Weights of a small mixture-of-experts language model, trained from scratch on English Wikipedia: vocabulary 14453, a variant of Adam for the experts.
Below are experts of layer 5 (counted from 0) of a mixture-of-experts language model. Rows are named router (the router's row for the expert), down (a neuron's output weights, with its number) and show model dimensions 128-191. Each number is 200 + 40 x the weight over its row's rms, rounded and kept within 0 to 999.
After each expert's rows: a language model's description of what the expert responds to. This comes from a sample of Wikipedia text that the model never trained on.

# expert 48
router,173,175,204,119,204,221,175,258,143,172,235,199,235,169,163,300,165,145,164,220,220,193,228,213,152,132,234,181,102,184,166,216,140,135,200,250,276,221,155,175,245,199,141,178,255,205,188,201,193,205,224,238,199,295,151,202,215,202,152,225,250,242,167,191
down0,181,174,161,172,194,195,261,205,134,209,165,183,194,216,169,154,168,200,180,186,120,220,178,228,247,180,193,154,238,241,239,141,248,180,200,209,195,213,173,195,195,286,249,127,187,186,169,196,155,214,197,192,190,204,186,212,198,188,156,208,181,181,140,214
down1,227,184,254,178,190,200,158,136,227,234,201,217,198,209,232,237,191,184,178,268,227,157,101,207,170,227,216,279,255,204,225,283,261,212,136,103,162,236,198,207,238,165,179,250,246,209,170,199,294,221,245,220,104,155,251,261,175,229,149,170,138,213,192,171
down2,92,177,213,184,199,119,216,204,212,231,193,205,196,190,179,180,183,219,233,220,274,173,157,226,220,206,220,128,221,272,137,225,160,182,220,252,203,239,200,262,187,203,264,217,114,200,266,159,198,225,226,203,277,162,153,219,203,158,201,139,239,163,181,181
down3,193,135,175,254,244,244,185,228,177,122,243,206,287,170,154,231,190,140,191,208,222,177,178,305,173,221,226,202,260,189,209,229,106,126,242,172,231,116,235,241,213,242,160,195,201,187,253,237,188,246,152,235,194,177,226,203,164,164,201,191,128,195,249,243
down4,155,122,195,217,103,183,192,204,282,212,245,225,193,180,160,202,98,168,205,231,231,193,144,250,243,195,218,302,206,237,183,193,239,169,179,156,241,190,154,138,220,231,141,256,206,205,227,175,161,201,214,213,174,174,209,255,187,219,230,219,157,166,196,311
Description: The after "for". The word the after for or of, especially "a first for the", "for the club", plus markdown table separator rows and words like only, example.

# expert 51
router,129,208,191,178,276,174,193,287,109,197,225,177,211,227,159,252,171,206,151,168,191,154,195,220,255,227,191,186,127,200,110,231,141,201,149,203,270,158,170,268,219,205,158,192,238,186,192,215,101,242,196,188,221,305,172,183,249,238,174,262,203,232,171,200
down0,162,192,200,206,157,233,275,233,59,230,91,191,193,228,103,163,200,147,220,190,198,215,147,183,193,234,217,147,243,211,234,210,238,231,170,201,220,243,131,218,190,259,173,124,259,220,163,177,195,244,144,171,225,208,196,175,193,157,229,203,218,187,181,224
down1,232,251,151,192,184,197,180,203,141,114,179,223,191,209,150,180,296,187,208,129,246,160,188,227,183,261,240,240,220,160,257,233,197,170,260,126,171,238,257,187,164,181,224,262,285,222,210,189,303,186,179,117,115,165,203,228,195,245,171,236,184,257,128,227
down2,169,199,262,230,217,223,270,152,271,159,153,211,215,163,272,239,169,179,260,156,233,147,217,180,233,241,246,172,212,215,252,232,185,149,211,178,215,232,236,235,214,192,219,210,171,206,276,196,168,191,206,154,221,219,123,148,159,155,143,100,230,217,156,169
down3,151,238,147,202,204,242,112,277,230,156,243,242,195,193,158,207,185,262,249,189,224,193,172,185,213,205,213,148,247,148,244,197,172,207,190,228,238,223,221,145,179,165,160,182,243,163,238,217,143,178,147,216,244,208,249,195,196,206,205,218,138,227,218,264
down4,188,169,171,204,222,198,197,174,250,190,214,214,167,183,226,166,185,204,262,105,173,233,154,187,253,234,233,212,157,222,151,176,198,181,151,228,238,254,178,157,274,209,249,154,257,166,155,222,158,171,250,205,246,203,241,149,250,179,134,294,86,262,192,222
Description: Article after verbs, suffixes. The word "the" after verbs and prepositions (show the, scrutinizes the), and derivational suffixes such as -ful, -eless, -ulsion, -iness.

# expert 24
router,189,192,157,182,293,241,182,238,143,160,196,193,208,186,170,271,131,161,183,231,191,168,233,262,245,153,212,145,190,247,154,231,169,162,150,239,273,197,177,265,198,243,170,207,200,187,225,211,111,199,250,165,199,260,173,179,279,206,177,186,230,257,150,202
down0,202,299,212,181,186,251,223,199,205,263,96,198,204,213,155,161,137,188,179,204,189,223,243,137,241,113,193,211,168,277,174,154,225,177,158,119,184,188,219,248,228,236,198,169,253,139,142,191,148,181,149,205,170,189,152,273,180,180,165,159,198,202,206,213
down1,205,267,212,181,174,218,163,224,169,152,221,238,232,255,170,283,185,172,189,212,181,196,178,251,203,187,218,222,247,165,225,217,238,137,204,113,103,231,194,200,204,196,236,219,225,190,133,192,223,120,226,192,112,238,203,187,255,199,255,212,99,235,159,192
down2,163,141,226,172,231,225,272,152,229,362,182,187,135,205,187,175,165,214,237,180,252,131,212,216,195,244,247,218,211,200,217,159,174,166,252,187,227,216,202,181,156,206,204,150,182,203,183,263,221,267,182,181,221,186,217,219,209,171,201,162,221,225,114,215
down3,186,75,140,136,158,248,169,237,224,138,271,203,232,162,156,151,208,196,220,230,218,197,240,249,215,171,221,166,229,199,166,191,180,210,165,178,228,215,205,161,158,206,162,124,270,174,212,235,165,181,182,239,208,201,231,213,163,250,180,223,160,192,173,239
down4,227,103,241,259,165,189,156,219,210,204,209,282,182,220,200,149,227,180,224,150,231,195,200,160,181,239,190,243,254,206,206,167,239,222,199,231,223,218,168,129,193,237,202,226,225,169,202,234,198,137,231,172,163,214,213,214,208,249,210,223,187,225,141,296
Description: Preposition at, coordinates. The preposition at (at ten years, at the helm), "at the time", and degree, minute and second symbols and digits in coordinates.

# expert 5
router,173,251,164,207,285,215,239,268,151,139,179,179,216,187,179,226,134,205,140,190,239,192,226,216,183,197,194,160,159,166,146,195,139,180,145,221,290,166,183,252,189,230,146,182,253,230,155,231,168,133,169,246,187,259,206,188,250,187,144,193,248,208,165,232
down0,144,228,242,206,183,305,224,157,80,212,151,193,209,235,156,140,168,163,169,203,168,192,237,219,230,186,195,175,214,301,210,245,221,184,192,172,134,226,164,146,176,189,227,203,191,187,138,193,211,203,184,181,230,204,215,230,176,186,133,203,167,259,206,187
down1,243,240,258,170,206,192,171,222,124,152,197,148,251,164,164,180,211,212,170,210,220,154,262,288,198,251,266,232,276,148,223,266,242,184,192,126,184,221,218,246,207,186,297,260,261,254,187,148,299,178,141,151,169,206,246,212,176,210,205,243,187,202,206,204
down2,150,192,181,178,203,129,231,150,249,197,182,230,162,186,150,274,167,219,242,172,239,98,229,221,183,246,237,196,244,255,152,212,218,227,230,183,208,250,142,271,164,287,228,212,175,163,238,206,269,229,170,209,268,186,212,232,201,183,203,152,234,144,121,257
down3,201,124,184,193,194,181,166,285,217,123,233,212,249,174,165,136,236,156,287,197,153,193,256,258,171,204,168,162,226,124,217,126,190,163,178,198,197,237,146,156,125,225,186,158,251,154,200,209,193,135,158,252,184,270,207,160,177,154,175,181,157,191,228,225
down4,182,155,208,206,216,205,128,238,213,239,187,240,183,201,184,267,224,197,260,177,166,220,179,171,216,229,188,201,227,183,235,155,147,198,194,193,226,195,138,134,252,165,214,189,232,177,189,193,180,123,247,179,169,108,256,208,163,284,129,240,189,242,160,201
Description: Predicate after copula. Words right after is, was, be or as that begin a predicate, mostly "the" or "a", as in "was the editor", "is the finest".

# expert 13
router,97,210,177,166,256,232,203,247,99,171,193,229,246,225,139,288,192,142,184,219,214,255,199,247,212,247,177,131,199,174,158,161,186,157,210,179,290,154,200,222,198,201,133,184,256,204,201,217,148,222,189,187,208,283,166,158,215,203,191,195,237,253,155,205
down0,158,215,163,189,171,295,232,188,88,255,203,171,233,228,186,114,173,181,180,191,149,230,200,150,226,146,157,255,208,227,188,201,166,191,189,167,235,259,103,247,232,219,210,174,254,153,194,217,203,194,175,188,248,202,180,189,183,224,192,161,232,223,154,227
down1,193,259,217,161,243,166,88,176,175,240,260,77,191,177,154,136,207,222,206,172,146,231,141,218,195,206,288,198,245,164,163,247,251,211,269,153,179,213,185,181,129,126,265,187,234,235,202,129,288,157,200,155,105,174,181,161,192,168,176,213,171,199,165,147
down2,168,296,245,222,214,185,226,156,220,242,196,264,200,185,214,261,133,189,174,147,282,135,231,183,205,256,211,159,238,202,179,226,163,186,263,195,179,238,180,237,149,224,217,225,197,194,231,264,220,219,226,184,208,236,154,206,216,118,176,125,228,235,157,169
down3,147,158,124,222,211,197,172,251,217,127,260,260,207,105,192,156,221,204,212,200,204,219,238,239,264,229,209,195,177,119,212,228,191,218,206,202,238,212,197,209,190,206,189,193,215,184,157,197,171,129,259,293,208,193,244,196,209,209,163,172,163,198,236,222
down4,180,183,224,239,203,188,149,164,214,265,224,184,159,176,259,197,192,203,226,196,182,178,192,185,226,191,205,256,156,256,220,228,246,145,204,219,198,154,149,131,263,216,250,162,240,173,190,195,163,155,217,136,189,177,220,194,192,260,195,258,139,239,214,208
Description: Article after preposition. Mostly "the" after prepositions, especially "one of the" in reviews, plus surname and name endings like -icz, -ampton, and table numbers.

# expert 17
router,154,229,169,192,291,227,193,266,198,185,193,183,240,191,180,291,128,180,172,250,179,208,181,225,199,185,188,115,174,226,153,213,120,139,178,239,296,178,153,249,200,203,195,233,230,235,184,163,162,187,207,220,207,256,206,185,237,176,128,165,223,221,173,209
down0,176,213,201,205,157,236,220,161,108,196,189,196,205,200,169,205,157,213,211,193,213,138,123,175,189,189,189,193,186,258,200,170,205,188,116,188,186,190,161,191,200,237,196,181,253,179,208,149,227,161,148,165,224,234,192,229,147,267,164,167,196,239,165,192
down1,241,234,225,153,198,197,211,214,204,125,193,215,159,178,176,204,262,159,195,215,179,186,143,240,208,232,274,225,295,185,210,277,262,200,232,132,138,194,242,218,174,156,262,214,231,201,186,151,267,197,234,144,202,218,226,209,208,212,242,185,217,163,153,149
down2,138,207,166,163,238,166,254,136,252,186,157,187,174,248,160,216,158,194,225,127,218,154,193,215,229,198,221,180,250,254,173,230,205,198,265,201,219,255,204,231,148,219,179,183,150,194,223,185,239,204,185,228,240,150,188,167,197,123,188,154,247,164,145,205
down3,219,205,181,111,227,210,219,316,212,157,228,182,200,216,232,213,197,254,239,149,160,224,193,279,231,182,183,133,171,79,283,228,235,153,176,192,274,201,253,184,206,221,217,193,220,202,231,221,274,258,239,202,169,198,260,153,185,168,177,189,170,157,160,243
down4,221,121,225,231,219,206,219,168,161,156,179,282,203,160,242,207,230,205,208,169,158,198,166,275,215,190,194,246,245,234,198,160,272,198,182,146,205,207,118,162,229,187,224,178,210,243,145,235,239,173,276,197,247,183,211,197,178,220,133,267,184,212,202,171
Description: Speech and opinion verbs. Verbs of saying, believing or doing after a subject or auxiliary, such as stated, argued, felt, "had identified", "had to do".

# expert 3
router,202,173,183,175,227,256,221,243,183,190,217,189,251,211,160,243,169,199,168,190,209,182,183,214,255,141,184,121,196,228,144,165,163,213,176,210,272,161,169,213,190,162,228,146,262,261,219,215,167,198,217,256,187,239,193,144,250,184,89,189,186,208,198,205
down0,167,216,165,222,199,238,215,187,138,212,204,234,241,222,247,123,173,155,159,167,189,253,183,202,225,174,192,212,168,267,283,204,210,184,217,173,234,218,192,182,219,251,158,227,206,224,173,194,224,226,171,166,207,149,189,195,154,166,176,178,229,223,181,213
down1,168,259,213,166,224,191,181,206,174,148,246,183,251,210,186,131,217,127,174,173,207,186,174,308,185,225,243,186,269,186,229,251,293,146,217,175,145,223,197,240,150,204,253,290,251,245,181,198,256,185,207,166,173,163,213,155,218,193,172,243,147,229,156,160
down2,185,249,231,219,189,189,202,162,231,210,132,221,191,200,209,259,174,203,209,232,302,142,191,184,197,267,235,131,180,262,192,198,154,217,268,214,228,262,154,185,180,209,152,167,214,209,238,202,207,199,232,177,302,128,220,219,252,167,183,166,273,185,129,217
down3,146,211,119,152,206,274,132,281,210,193,238,290,201,158,202,155,153,265,230,184,201,197,141,178,214,168,155,99,161,188,210,227,255,213,220,250,229,185,152,200,158,165,150,200,240,132,205,251,211,167,226,274,197,249,219,162,223,173,151,173,194,267,199,250
down4,131,204,268,189,162,188,187,148,206,215,152,262,189,205,156,246,183,256,206,222,196,178,175,216,186,200,189,287,189,167,205,168,197,208,166,185,235,211,108,169,198,281,220,137,259,202,179,144,161,114,201,243,210,196,182,89,190,248,195,206,240,193,169,158
Description: Surname endings, foreign scripts. Final pieces of surnames and foreign words (sson, owski, ić, mann), Japanese kana and CJK characters, and commas or parentheses after names.

# expert 42
router,145,262,176,150,233,220,185,233,154,172,214,198,263,232,158,282,148,195,140,227,203,203,210,224,176,169,201,179,199,179,157,180,148,128,192,251,281,201,176,224,150,198,193,190,268,264,203,216,160,233,211,183,134,290,154,178,201,176,177,193,228,220,159,226
down0,138,213,151,230,181,242,255,185,112,221,160,153,194,211,205,155,170,255,154,121,173,212,164,180,219,195,239,171,201,212,327,178,169,212,195,198,171,236,163,217,281,211,207,238,180,232,184,169,226,197,200,216,201,230,147,237,219,184,136,196,261,193,209,179
down1,267,273,197,186,193,240,155,217,182,192,221,192,181,179,187,222,225,211,223,217,244,233,176,297,176,212,279,226,172,197,173,299,210,204,234,145,118,181,242,225,175,144,232,257,234,256,179,178,295,162,222,214,170,192,238,209,193,223,152,229,183,265,190,179
down2,117,227,186,224,177,206,215,129,215,244,141,250,179,166,166,272,190,189,223,183,239,72,188,192,259,282,248,227,183,250,120,192,179,204,271,206,211,261,174,253,142,189,262,227,164,177,205,180,192,227,190,238,233,200,174,174,215,179,194,118,239,194,183,211
down3,209,167,175,185,187,199,229,300,240,147,262,221,254,179,202,155,241,98,191,182,168,253,252,231,221,190,176,158,232,153,239,192,134,235,178,211,193,206,195,215,145,237,155,217,242,192,244,253,250,193,245,259,147,170,258,233,171,199,245,191,162,165,180,179
down4,232,214,261,212,153,200,178,203,207,201,209,219,163,152,196,247,151,185,243,208,194,197,154,241,234,204,233,309,220,200,179,236,235,264,183,203,200,141,177,176,246,182,164,232,274,215,178,213,178,155,261,199,146,222,232,247,157,255,223,259,203,189,228,240
Description: Publication and description verbs. Past participles and reporting verbs in music, film and publishing text: released, published, wrote, said, described, noted, plus compound endings like award-winning.